Below are experts of layer 10 (counted from 0) of a mixture-of-experts language model. Rows are named router (the router's row for the expert), up (a neuron's input weights, with its number), down (a neuron's output weights, with its number) and show model dimensions 0-255. Each number is 128 + 24 x the weight over its row's rms, rounded and kept within 0 to 255. Numbers have three digits each.
Before each expert's rows: a language model's description of what the expert responds to; "mostly gets" lists some tokens that are sent to it at least half of the time. This comes from a sample of Wikipedia text that the model never trained on.

# expert 3
What it handles: Leading digits of large numbers in election results and census tables, like 1,588 or 13,625, plus some adjectives and determiners.
mostly gets: " Arthropoda", " serious", " kind", "ful", " DF", " poor"
router:127234150164118123186196175176097104097097147149092106140109167125113179117152099113090144122138126129117072093146185166133120073122155145118106153123105116103119144104147120120128111095123118136121123148098142137145168168156155111149108123158112124114119125116118124171137115144141116121115090118149133123088142153111091107120132112127117157132120129143104124136089139125099126119141131127138108115139104116142121116125169154109142121156141139155083165118170120104129113144122136111102156121151101089122130075134116127126145123131121099112122087117138116120141109141098094134108109107145101141106138130112112136113136094150101131151118107114111090115158148135090160119119142156165177131112095178133114166115142136176108166113162106081110136153116141163128110107088119
up0:128116123112137127109121130130104150116108160110093136133119124121120125120126140076102149106164102118159197121136162161143099095098119134107143127121161133122176161143134143167170135152159143111151120079139153134122069109135142161118126104131154172150142108100124150137089136099166120183151092157141164143081133134151128143143110153135099112117138154108111125126131135148144136116113136121137137132159083136120088135130145133108158118134115167113160149134142176100119188095148120124106125135111111125099165113127135120131121099103092162108186124094109157146157136148128171106114106100118142121121132111122105109105101123157155100149104135131150096117160148144133109107167129151194123141131104112155177147173155111093099096110163137099119125081166151133138164144084072
down0:134140133155113127124139100086137157151167134131122152167089132123137147130111163128143118134137110123168124102147141174155066125128131182106163112107137133146130134132085175132119140162110149139114132131122117133060168118130145071107138134149129082110164124125089129158126113158119129124118181121140102108096146068161129117147131096104118173125124096085118129112168152139125116136112154125080108113123111144142111096136154115118140172103139158094102178153107141127144123099104155138157144134112155085151157132143133156120149121108156114080140162176149129127130110171106110091124100145085093137125159134127145088112131153139081104145109119136141171127119108150093148162137143100109098136114172133083127155106131118106149172136082135152100093128138125114165111130149112
up1:150130136121136163177127088096067163117094155132117102081115126099119121100151147119153120092126102119108128081105162136106125154087137134136150135140171136121134136168136146157140133168119160118120123139118159151119097122175145112135104110143118134143119150143120127146117144137145137121143158094159182131113133180156178159131162130085129110119129128143139143106150102142099136111064119085126145127145133150142098117111097088130153123087138106091126148089130112104152128171114111139142136138128097141153103114152102156115092109122114133175144132100113156126121108100139127102104123077089146130174114137144193099148129119136124109116095169161132092153114119109144146116134153127137148133123177114120123155114100129130098130183171088170096147144191086101116108127119107
down1:127138135159129131146125130089164126173146108079115101141156166165129132151141161159128143143123157127153180125139111161121115115163078120143118100135128112170150135128127153138152112155099141098183100129124142142086148146138098130128096155069133178156149184122135149093121132130096110103156145140157161156138118143134138142149169137157143173097113160104165139159128152102110145152146133150124093126102143105149142102142122169111055090101128142153124145113140107135163141125149131181123169084081143099157114114138142116117094103108136167086114129162148123139093129182139117153165089162150110107079116097137169133098128149125139090156131139107128131109135118124139128148143110152108124153136098156133162174145144115149120107083129149126115123136116143118150137126123130
up2:162129120129125139147176136160136127157126171165149115137159109144131116155120157147140119139130152164143102129160163115104151119156105098102122151115111159104133077156129126143134171130162134080153120143142140157106117145150119092139124120150121126098121107136159107127128160108131181145111128135094151118123148162113144103129099107150096182141143103127134109153190154127143133156123155150128160123052109108161123137143101208150127126116126116159118088119144173107175089130107116107142136094142171129135138096099115095134123146115116129121096126130136187122174115132192132145149149086079133142111135099117147122154096119096116118128162143160115069133182123120118118128104135176139165116135136096163117112103121123154086114130116134140127111138120123138150163131099101
down2:140138132142152149141170141150114135107158099156133123118153114101106168146123103114106143121183132109135137116078125129138148121094134085103113148159148109124097113196126131115142128115119154121156091145155128094145154108109177180150152099110159129148152126096114125166126124158122123128109143149111048105096124143154111097117149116145146119161099095097143109124142110121096107162113111133180107117129116139120176118104141126114150093121135109155088102144150135166151102144072140133149133161164143167125152153098159164156117118137088159120104094117146108105154092112127137120150094125097146142145112142134146077106077124143106104140119090109126140164171140147115165182123105116151088114142148117146128144104158171138155117110135153102152125114178090103115124129129128
up3:121157127103123115101154121131126157123112125119111146150080156079160138124153131144144107111161150105102164134101134122153152109132107129108177133173136094152120101108160123112122128103109144117115082129110154151129083106142102127108125127110118112076139128156127143123086112095157112104112092152108146127093160139118171122105100118153094153134173129064162145149159130108148143120121143152116123102123101176148107121140068171120125147152154164126099096153106124112107142135172094162113161136122138099123115096133124124139106091119109075106136128139146145139120158128125174149176105055153087151141142120148130109122112113142119091111171122106111127140109117112137149125164121126162154068130095142164139143127127141126139157106130127174086084162161150115145089159140121
down3:081126104162135146164143167128120104155127114163130171149109115145169075146144136103121101136135095095103146141111127116102159140127124111130144122131114148103148104167136139115111139115113178179130126103112096109097145132157159163100129135071116060139171144100126179143112134107084103092134182146119140112124115138086143139105172151097120121125127183125156113119077114129091148081116128105134148127092085130129124112151132129128148139163135119124135132121098121095074138134132152122169148137095124157115104142135127137081126114130076098108135125128133111104137149132159112138121105103086127156100076123088176147100126117139125128120111122127110201115107147146128109123123084112158109130146117131112124123107108086156127142106170125090145130147172109143132096143099118
up4:159144138134152106130190090149120154151097122136098124121156111172133120151157101124095139161133103132129148145119158146113092117140116120104143119166116114115131143145136165123136122116155135118085104113169141114132096136137117164131130139069111115140132182121099115099131144161115136105165152148110162145122089137106076140171146116131191120108129143125150147127087123137105137153100129113147181088104103145122147131080125125135131111137174117180118153124110137164134120150090120126095143091079106170106125123113129151139127116121144145083144133132104128114133111159113099077132098144123069145155127121102115066104139154135099151144134098143149080151159101101118084108140130138119135153135085139107118131122172137150148105130139120124168090120096098068155121112167164
down4:080138132073131118198097142118096135116106106132119142106122153121110134125154116150115144151153117116093084091093073158121111127125087166210117115111099148091139137151149093099104143140102092180113135150129129111149138138122155141094135140126134145114137118110152168083128117140134150116097128141150116133067168125086119108098168191148133135098111132131107091147113124071153125169146121127107155105140137124144103153155099139146110142077126139108086109140158154127151128132113050141110129106130147124124123074116126098159158127104122186137138152143132102127134095108107125148135149117078119144135095128090139140136120124133144094131106129136113127134105131142141104129157129146115107134118132127132112117162123139130104158171161168140135130135179145119150140090103126
up5:128130132116105107125116177137075168139108128172156109150126149134107135131154165149108118134175098119086109152088152136116124117123168123188107111128081101128146147138114112139142127134175126108158149091175144145103110155119105129070164128155123120106121090124156127097129144160182118132124180130143155108150133166138110136156155081078138130117108132167114122105172109085124110126139145132133144184089077159107124111107147169108114118169134146082107169155132173177128160135151106137135174129107141120114155110167133165107125138169155149096133117120126125098125106159127136138118130114124086127123130120126135122125109113137126169087123153131153124141124150140136113095112114147122109130148109138160136146157129124133119075134185096148118168110121112092098146122113147
down5:211129145104122152147110124166182149140138138130081175134134160127138165109130126085157122073105095114136139126116135090139133110132123114104125127135154174102082136144149106151097136159105122096164128140124154161146140126142121129139107115100120085099122141134148119101162142091112141182155126098145088125101121089135081136098182135123126113152133120147080130150128101139089098145153138105142080093099124117145108146175115151184150099152111109123134093104140162137131193107142122124133119112143135156140125142170125113103132145106149115155083163106162116123140167138166110102128118109142091116133121134114162156127139081116129118165137131124141114124140161115090103118151128069161117116121097146141114147149121121143124105113114144114141085156107136166094138114100109
up6:093156126125110123061127114127091125112129117138158154099154114095112117114131138096144154149118117182139135157181082135095172161171123114169149091143130161135131170117116090088144153109113089142110128118130093132134118150109133134159167133131129119085112084074111183121127146145140158111121124120136133136132171100152161187116142123127113144118113088100106118161156106154120139123154149151121139138160121120116137155137138081122151142143138124130140134143146121108134120125111105145117124129099125149128120089136107132114144148142174161166137047125126116101121104171135144120144080131167111129100151136135128145128171165137094151144081141134098124160111122127104107130126168139151198117146110125119129120067148111161117152092122157144156171151139102117111092125150115
down6:143116092164149126128131109110102110150161114117079118142152104147123089160151131147101131174118123095157152099139122088124127111144144102168122167131090092131153109132088154131122128129118134116146145168173097141134114132154118120112194140140121142114190109136163115139103132144092111119120117124187123115151113118152135163146133101109134114128130145172134126108119129125127105135104182105119103111102116129134125149122159156165156125128163075066141165133132132115139127105129145152176113181125148151093167115130160137148088161117174110135142096194104149139092115110146142122136148111113156124119093136167122115184140127141093156114121139118148133145092117121148126142125159161133103133142156113142169127155165136159129112129155146184150099152139140163145123134129061
up7:122130177144164108119147110160113152115124152103140119104135140171155098145191128136091126140156100124121136121085063142156150142113128139157145091115137121069126142140145135136111084130096116129155156140153120162111110131113120104115152134132134151143160151157109094137131151154196131108112115146137133117129122082120137117131122116139153124168135138155147166120106205155141090156112141162147126100102201103129111165155106158122120168188137108179146104115149140136110166109127130128097095115090099104127137096126152110122082129111128080121144080141140138071153134136078127127143106144101166098149122157118128116136124151122132103120101118166127114163140155086164129138112163121171124119143158121109128131097112112141108123150139138107125128119130132112130148078146112
down7:161104119155094146131139105125123144102124103104111089112137166181108110126091114120150134151122141113115125089184111108138098175068096146100192144171146131117130101117105146140116128110143124114168168107139140160121125116121140105148128134120154228116145175164107100135126097108137165130123130096133115120136115117163161133132108149124144106119146147100115092143164129127120119153096119110118122140113142115111127105074120145148142130128140144122107132152130107100117108124154109112093125142139162155134131134146128120115108145116124144140153113122130125081125168084146123072150151145116157140101093141161115178078154155110107131141081127149137097120111144099127111124162110092124112143143185141099069130089146140135154154151157093147184127142117173101151119115128137

# expert 22
What it handles: Main verbs, mostly past tense or participles after subjects or was, such as used, served, operated, published, worked.
mostly gets: " used", " served", " located", " took", " held", " began"
router:128180140168107101145146142169099097139076175158107123136088129087130153103151106119117135095142131125111111104142124169140129090107128143105119124126105111122136119113150101093113104088114101097109113150130133157122142138126145104148110119138110106115133150114128126164146098159117158129149106109129155160127127181111123079096131129117102157157122140127122146130084144092138112169101116105111131095110117152158126131089144203114148162125152133095097171114171129096116133118136125141103125145143149093120117120144078156146129089106109129112119083133117083126147108134111124123107118105098097138115152113104110120124119121187078149114141079134093140114142168094145179079130128116149182105092118123125124101130161113182109140128127097132117152155148166130121139142068091
up0:173125108165117109139126159131089127148120147103075143145142100096126157119123134129097152111124167088138115130129140138152098102123126127141152151081147119153132116121144157113187138114117138122138135094099156089117067144171156166136129113135124128077115151123151123153185117148086156136165139118160144130135112123118149137118111125065116131102133143092139136136168120135129096138119167092114120101077120116165122135119111099117098138161135059121100128105125123088125119099101076139115099123148145134108141089159133156158152090114134114130113146085097106102113108165140113069094139128126108128120088114129143171132147141138116150111137106094079125128088155146091114114127149105085170144157134141106130154088119105126132136141113128110143111121152159111085096177143102
down0:094106158095128086123108105085132128155133126114135087111130144115133150181114100126134100125122128132127140113161093116117137119078134096103114162108115108134107096131104115144078114112105138102131158166125102151113121147135121107120104074025119146129130166090156126139134131127164141145108116090111119128150132130139113100142104125124117132135137142099131143104143106101088107144113160136124139146143115091098143156137086142172140093154107096101098126120112112172119102136164158115136165111142137115125100117134122138144081106130126105175108156150097145157048148098114140136132152130091171111130130078089107139089136132104142098137103134158098092133115157165112159126103139144130138157124146123121184135116112120160147134130170113157130141148073157092104139164122132
up1:094129131132169132145109164142159146136101090144154137120148131139134131124120110124095140127081135109111117120115108143113126105122176117156122128146148099159174122152116143136126120074140106119150112131100172113099121156098068104170111151166160122112130092165122126144096127126126148130098119126132108107122165155125107130162092129154114135099109155138124130082147114110078132117108126134123088142180123165124149144147142131078145141164164147135122130109149108148097110087144091115150076117099153170085110129142150133102099102098149157140117108076122161119120068092149130128106138119117124137147141110082092115130091099145132131119136139160128113165150115145146127152135115127080120060140143129119137159158158156131114125135123119150205124124078152085153094100156123
down1:126126133138117141157133080132135123067097183116157113107167160108117128130146137127148149136123110111095095172077123123143111147107158172098121150121148086124132104107142123124110107091157106113106100135112133121130113139128109110141095106093139120140147113125094132107141167166123117135136122086170126164161139115123113167144126122132134147177149095135156103112180128116117139164131118147159135121145103136102118095134117129078112087084180138093114105136138136143133179101174152141137132098124110110106082097125135162136100143129103098117130126119135149143152094165120160140093145149100120082125147081150127099092109144101135072148154131131158129110159127119134136142187105100103116170169132116169133128133141097105112144126172133076135130086134116137133065119115105
up2:155171191137158088145097133171105118138145115127134132082133120108161142115153138153132134145082148116130117111090084108103124150101123101123133118119117141130094179163125123101097123160111146096132140086163176096156144131126113145120175124114104145105161128153089139136129128136126156137104139126125103169150100135156076150126114146170101099169136158127106143161111143140088122139164109161113122104132119108130182145132136121113134144122174131112076121114118162157149115137178206124111140152141140136106133122168093088082161108108151143061089140124096155142141151166072107131129154135083150144089129142109129119093142131140141129111102132125162117161136168109086125149157134115166126120120129132119111121106145113122120106130123132167124131089125119132122145115107133
down2:115136165136071120094142168193145122120148104093129089098133139104139154155128146117085117113121144168101143112168154093132145145159126126129126156116146144111099137120132146131134137153112122122147121103117129134114120147134114119143113144097125126144106120149136134092085152114106154161069170100170134155116148148140122116171128124124129109101140161132067134157038177153150123128136173145173208189154125127149138129141136148120130137160137106107112170128114119138187124136135131130145114115124120162081094112157121111103160130122145063122137128105127161083157111137105120140129135129127129160171145143148131139117129129100085145104128144123113121152123122131146092141124098076145135117142099158114115118174124127126168092136127138140111108110119156108120162087155139
up3:116110132117128142103106116140115174116116156126104105136132102117142093149136130140130143106120117171147134125089134173144157117066169083147111104134158110121094113111087172109168118130134103092108124151059123118151112127115126106126120105097139115134136093102157125146174137099116149136125119124097195098188139132129126146142140120155146106077167124126117153123141166166131137127104135152135141114139118133164117169159099140093138110111132133122126105172124123123129134159145132133112157113127183116126085155137149141117099104144131136103068131117129149133121159180141137100122185107173112098072104135139097174151142143149102148102123130130129139115124110128132133131133095157154102088136147124122108110118157148154185094105165127168088142119138157123167174123092145
down3:126123127155156087112139151088078099119122119139121141178093117150139115147124120148103114208130112112134167153158149128130137134129128129111116106136121084122106104125121128160119111095111117139160086086107153131128139109088123114112125120104058133138152123145132103125082084111138126126091127117091141189146160091108082124129088099142152134113139165125116120126155114130136128117132124127144124130117116110157099173100145124092086104112138145132169118131124139183111119179151110101134082110131145104114168114104162126135073143137087121163108126108109129148171115109137110120166174165091121139113160159117104107085151154124116115118122118114125141123109094146146153098104130126181140158133115109135129150134116089184118107091100104151140114116139179111102134122135079
up4:138130139152140167130152115122158112089134134145129131126104139087120119154130080147158092121126134117121149145141132117144137109115103114139152126121093113128133159169136105125173119169149138163115116101175117130142079097155172144087142117143127172100171127118157167130133148112131123110124120159111186072151173094130106113092131162136098153137145167135123121116111171148116106101154132095092166113150129109111083109109103113147087126140099109169089090115125115116160144175157094137120074151102135129122092110092127106105124108130146092116107127131145144096104126123131093124124140117121123126100093128091135150151091165123106097134194120169086114168102139133128129118123112131130074119128142145124143130139129133105105154096162103155115152101125184152106140072107139
down4:151154099078118083145140141124120138102122117090173161132121110114125121114126134138131088104123128149106125141111086166151100144130106108160176182103113132121127142162120101151107094122164109128053180105120116121126115166114103118077106132138153108150139097118132132103109130093102117148140109130097129122116154131141129098127113133169108123178139134155145118151157152130105110185125128145129138090101121146138130130125091149134128096183150133132172119111094134099134137127111114123134124118194114160135096180111148162123109117091114118097115097156115095128125131158119104112124118101136138131136101133120135145102133162180133112105157100136114119158108178195145134133102111130099089138105161128158185073069107127150108119108172127144120123109096140147151134134131114
up5:165109129144083112147141120142125084112131115112088137128134115168169144150112102132121127155159128066135139117146137110132140116157156169129125114138140106101122131094134158146118128116110150131130179086113099101141162115117134132122120134108107100156108135141101134120114123081124151093142136123157105120118115135104074138101139140153172092146133098148134142157094132149099058084163145106149091123141114101147131200138120134115167122133131137136134108157119096121132113097136139107140122144144163109132115150077093152122142064123087116153137139156130125122133100119113155072101143154143111150125120111117153108103137102103113128165141157137122113121159143181128136135109117154150194106127124107101147124147150096081101149130112136107139107097137144114218169135115180
down5:125155121128127124114152185125164099131127156129115118112129117131111115129147124153046137109147155130137111106103085121116206131108101120143114178127160145112159139111103161134138138169151131162147110161127125125146132101140193135128102085148162099127113133107113149126148080113142146150088150155119127080117111116112105142111141135104120097135125139144131141113111141089164111101159150151129124112157136118093137120150139152119137123121105165115151136173163105172136178113167130139104146165141133143156157088182094147079132107121084135096102137129124118129111080134162145071101142143157142135170119118126137090133122133117132093137096089165149138096145112105125115143118136190145149110115126150115137126117120147180172108149139138125135150118122107149092180120151137
up6:138142133143133118112143127097128081133138169125132119122106121110128142135147124121122124117123151128128133111135169121141139084087101153115135146128108101126111159148195163125161133099111129125120142160131110134112091041110137098154097111134132142129097148108101141156119153127104122103170157142094096100157133146117127126168115171117092142133110158089098162170149153123105188176122166131125122131075136092121109160121141148133156150144108112146129154126139135124121107156104143127162153103112173142124155132148115153131129131154136112064091109142134152134137153124130185147088141116116101110115171124134141135131149163109126153145148126116128131069112100086182133135090172123145083111134122195137119120108146178150099134078137102148097152124129120104149144123095156
down6:103094124103145118145109142085145108091107124113119153156156075096097103129133119108118145105062115105207121119144134151168156151116129124166132152156160161136138146121085100124141133169111141115132115128125123114133097123126142105127120114066109156113119148134145183092099086127163149161146141135141111165102122125117133171120072122161107121161125121122124127190164119142145137107108135168096127167144139119114129154123124148145155147126154101149132101160189120123139149136140150159093171102115160107102118170169165139127140163127129103149157122082147141169100115128102093093094131108125127172104113111119186094114128113116150095118160132092144109104159112155123136119125112141114090131137149140144124165132161129152151119120146112107100136092132160126123104129121129
up7:111126125148141116119138107076110085109114161153106138088153168133171135098139108151119137100113146116089099144130135097138158143151169129121127133084143169112161112111108158143141152133143146119100138109142115106170144119113186112178127140111122127171147188135116174146162131122137115145113156128110110099108089117127086133114125149171097114165131151146144135087117149162105109105131149153152118117175116114125128167163138148106120107140129172153091108160151132150152117097151131130155136121142062105139135125083089193113114106131126150155133157116111128101117142129098111117103133149113127157156158135147137145121108120118121149151107130161127130104123186158131150115106151129172166075151073098118165105125122147123106145116091151093170131127165097108152145134120120
down7:137149145101077100148155139137155141106134121125126140106116131131155116116155147125078114102124141138141092132160140101089135122142147104142119133113132121119136145122108149113148139112107142117136147128123122168138133131069133091140101122090136098095084134086090134133145126096149161099109143152146125144165072149148138131113112134082103057132120096124185166073152158152155147100130131108083134070129135108164110089133134161117173122108088155143150119102161110135129140122182133143130110161124137132134118120138103151097098121154110150119079091141125117122151166152133134093148099116128116082121108144155121101165136123155128161159133083171146080110114131082103169110117157135166132093116108118169124113130114130134133139110118123118154104096168088128163125130079140

# expert 0
What it handles: Nouns and noun-ending pieces after articles or possessives, often before of, such as development, strategy, roles, authority.
mostly gets: " development", " construction", " mission", " process", " fire", " evidence"
router:123165119150119085109138120207076120146088165127092131146095143142137155114115127135078141113137153142131119110125152177122107083131137131117109116120107123110131155121120096128150113109094069103139143149134134147142176131112157112142071122149113129106116143135143125138164121121128138152108105109168132104106139129093136120111148093138092218154113148160106108162116122122139100127128129137179105110153099121177134175117149140134117169132090129144097178117145112064138103135080109128129137103167098090124132091082114132140178167117113129140101098070141124107157090136109083159122127120177126137104138084118098133136126112158118131132149115137108141143148135153129162105118148131145147127119134137112128149123165158119105144106129124090120143134112119163128130135105099
up0:121157089120116129140123156111169120111120152163109120126115078103084117121125098176137119126131139151160114103124109168105077138122085136137138098091141085122064134137104138180129106125121088134115101108122140096150096128097131091143162103154163165093166149143151138098144164130105141137084156120120130166133120120107131163123112144084089077080147146153122104114163126098077134098135156143139121117114131122108144127131137094117124137142138124157144125085113124113138099124137138163145120134165136134129112098110079109076138098093100096160135115114168155125126109167105144130160140114156066131094124108127131167122130119114085132107169096145138149139123076175138111144145115103148111152165156132127100118103120133157138140125114146119117094116147154140088148167131158
down0:130167153143060129088123104075140153104112089177093108142093118144085134094138157137167091160105094083159091153127105090140155116123129099125085107126134151164088132154139137171138137136142115131125056132127139129135115155130142111140125124142154120109127096100129126099145146147162130139148150151141127151148161151109129144122172141096136109133108112097154120148132104121136152141144072125077117112109130109111117132175101134150128112128143130202112144110158097118107145117108118150172123100091132108120119131088142129141105127127148149100153142136111126119055097116182125139113143142165167124104096118104108117128136097104128106108181097128127102137140165115098149109118123139154180111092137121146125108157117113078161117128137142110156146121113163127138138132131155
up1:117113119136149066154126139127163119128113104126130108151162158133142151128122141111157157140084130102088148113114092161106098150153106113117137142095104084133124156129129152142150114099153153163196129106148116123150163148138157148113141123101151116134130133133109146165121165137151148119107115138129157151106107124157144157132087108147127096135144111139108124169095105149116116085148103158115135106149159075080119142099128116074096157146095089140096152138102118119130145120109070150107174120132113124114120153120137109099117099128102106161115125183144134101101136117091139145122127113126109075088135172153133106158143168143218107120122149136157107098135141150144123120166124080092161101077165116140148118140098129139094131128142138134117113119099111131149120130085112
down1:135110178097101102144128147149175077118090116154137116163158162164141165118099174101134143100135132081138123108119119103107112163134098115150143146117146088117139110110099149144159137078115134132164109122117112133134145145092127149122101095103107134104123148126122125157142128137139155119141106126116153171128144107115138117126113107194122141096107169107184144136123076120139138136140083106157102124158120098141141124102124146125122144155096117141129110112086166135131143132159123122129131157136122174138125129135121143125106091116191072152083112146118108122174119110126099127167118121151093161182095131144162108144134090113156089114157135123148142112171146163128128143136117120072110117139142114101102122159087110121092139136136134145157118159071135139159192107122152
up2:156087103145146104101120079091140114084107172129129127099128143120124098155135138112119106101213139124161151166125148131159137091119125148101193094144134129120120129114124161137112131146135140129111131110120165171139095173092107114118113136147145195140123147131127140169155113161118145145140150155148142097139073102162129141117129123118139170127133139137159125164145107143116119112154112143118107163176113108149113118131149127122165151092161148163174152113131103135110122156165149167140116139186138166170147142146148123150090132119130116127091154160095118117107150111126116114147144115103131121129147101112103101145099137088130105164120132141122154153111153070127165108153102123149177148135100116125148153109143145126134113093090092100124123195119092118107116132122135
down2:118159167104133110113142156160122131127157111123138139093128092108126123162144133086174155122153120124145104121150126118147159080074101144147142155115177142135125130132157093066144145142097105165105134149133130163075131133108120116138119091115126160094139086143146111111133151111148075106146124133122128151146134144096136143139089186124135134094163129135183076107135155089125122114127135115082124104123137123140124158121123108129144148132126134140150088146098079107149173125144114167126143141151155096156140139138174097153139170130142140138141116109162152115136108111120099132146133120113144111119120061110124110137112128151194158091105123132156121144153148091100117125134073100107156135152114124140130096160134128130093125162183138153133067143126142145121085097092119
up3:159109117153139152132113121107122125134144105092158150122163099138184136083131084144120107131107134135113158126119141124128168089081128137142139142119137162140120130158105133144115093134116149140115153153131125104111087132143140172151166085149122133148140129160156091152126138131147136103115165094127102077162123075120109118143145083123101153126118131131104128127160147111131191133087095156104078115096077131122124122152136131089138151094085182094116100154120104118154140120086183169106125100146111097130169111112160102125165115173159103137179128146138101117084121161111104128145111089121120118127109115140120146118086111126112146164161126159097142120121152199118129137101119105139117111100113133112144122118107121083150094116178109127123139110154134135125149114155142
down3:110125135123131077164200129097158161107152119172121102102143121154160094135096122131127084114130136122113122099144167115152105075119131186160111149131150135117148174148137095123116067161161127105174171116126108135158109078126129127113136104135173151129118105103122123178132136145142106121104131127106169125151121134151114160170138157138109155093146106124123133165119152095138167123135126122126154142137082143135152149147116169054103143133144122126142131154059146114145125103100165158132128139134154080125126170093158129127136101161131109092150120153157078130114102138137145108135107139125144128114143146093142124134150118128103124175158124104114127150120131147126109146110145138157143139095125121126117137118110162130126068124120138114108142117071107111114118090151168
up4:181176122142112121149147112126074135132131132118121131154172110160088133141092125120120144112119100161160183142113066139152098122156133139131131105136120177144131156163105093104145113093175102141093150128087101130091104105123147144151113139145129097128136123135158147119177116148115114182136117122111112118155156106080182125137134126085136104156103152134126148124153122121118170147147106134129175119116182107128142149121129132152140124143109190117119134139078159150141093124135132111116137137145119142155115125118079126117147077145154136150061118143116139144116116114105153096112130157067142115125096128132135142146134084144109138086139129102121128103142155091115129136105111136100151155094157133107080124154121129128136139121136159074100072155145160139120138100159121
down4:115117101144106142115107143113091107129153146135147150127128135155121118141094157105165120087120140134136131141174112152132125081103138111156134136134103159145173116125118107133101135161134100167093133180148110141152140132142147144131123151141181184090111136137149094120112117119111113133178109143127081112125124128088163129161119139100141162129117151124165143178107097097137144165197102124128088102099149131140139175115124174081151163141102122115145125135124146101106125135174130088159079094113117184105146127123098074124107136177128114112090130149125123121125118095119149170138152157108149152157092124128159120131146160142139164117114153143095131125166171106172123121114154097128132104115122097097155099131163154138142126142121105113110127126150159112069094139121145
up5:136129114154122120087128150133182186135111153098088126120125126128130148139140125134083122119127184133103145130095094129101133106085158107146171113117166111129142128163140125129131143180133129140138155130151071082144102136132134134120192140134137145145125101177126202119106124181115139127093119157117091170113154129134116151149142127109120067175096123076160118145120152114114114119099141137129095150113137112123111143128117104107105104105090140127137097178158143130124129159087117120092110130076140136096115170169153097129136129127117151108140116101185089118111124122109128129140129119128133143134158120191110126128105096185164110097131143175137104091142135137151110131130139147110142128102142114133117138124166121154154083111115117136134167164132126146148141161129107
down5:140121138121142120134148112066092126130128160152112154154131123154116150122132124115081136116096094168097172131128104092104150092086122104160127158110133145157110136099142103124130147171125140140130121148156135091130124147153126151197119114125122181151129118182155108108132154119100118140082142144152090129085121070164090120125087118126111100162137124126123132133092104147127120140128127128143130107105125156093130152134129149143111111125112160110088088104126169136146169137158137108130151156106134160147099135126151099094109130173126119153112141128143113099126131169096149111117112065130119115099176176120111141119118124155129096087084152171105146104139143147152114092138127145054122126153142115101108155130082112075157128149122080152115122130137100140143097111134107
up6:122120156132144120058116142083144093158102136128126140171120130152111113152128108126132160097092141087108130143156121118098167156201117130119129129141122152115077151108103158166176144083142125158113113151143141094116133170159132102175158136085111107123086145157109127129104140131103106106083105166116134143138164116159143087147082165150136133128154121106137119127139100137119117131121102115157123104117164209141131119129149111138172123109138144176123145149137134136115122123123131117117137158100176140156123094095133124126089128129142086158136112190152150097147146131113115133112101135141132128140084133120113082127141128082096146153071139097148161116124133135139099105131094145137142132142112135103169152136133105136149101096155138125131149090174101121113119166138135
down6:127110123107133148153108148118138147174150132138114151076148122134123133115129153138162106116157145088144110152118150136133102117098117125127158107126125177153101151113143115127164123172206100126094153168108151128113165137140115142152116161118115099087113123094112123133108151121114167155119083119121083115127098129086149137118133070114114110148121171171128170114062151113161118143114118087134108117141126110103117083156114133153092152169113142116102159141130094154156109165177125113151146131116132096156144091154154139134126062118126110110155117108128103122083140107165118140126157139156128149155088157159129098114108133152113139112068128113130103162135130149095122106135120159141142162169140130167078151139105135125126140116154116100102153132174089145134137141128110
up7:121133106120146167110127093149114141097183163159112154111130108134167129149137137062143137133124096090119156115150126098113162138154166106139120137126128108146144153146125141135114140130137127125157126147111144082116174126120143120098146129140114157117104162089136141133145148127113125111076149126140126126099129125169133148139087151145144093111116169162165148119119117113127093071134122150086141118142131109152122152127116129111153117133121136093134165167134121141170103091158082179098162154133127134151124172076116142101148155147144127150139089124110113098102124136170123134147138101083120118163123082143114118152160182113175120158143174097142161083092132100102114106142131126133120095157100119144113135122096145171087139098142110154128109085097096137137102150167080
down7:139144151135144115101166130081124068123146145138063110107078083120174137116143131052137134143108097126157114131176127140100139141112190107178152147162148129125148136120139110138164128070133127134137131128133164121109159109130142158098140189141107136123149113117162097115155120113189120122144128152158112123102142118127134132138120115141153102140133122156200130145123093134129147118100103150133160154129085116147123144155113128112132143133076124098127138130108083139149118145143097134084144152130086121104127131146147141119097159129162102148135091119134141132125123151159181131132142107138127178159135122136112129140141115130095101124092159142108125087094112134118111136130138149139106101139172111180159151152130141151112133129163169163170134131168112106127081143111125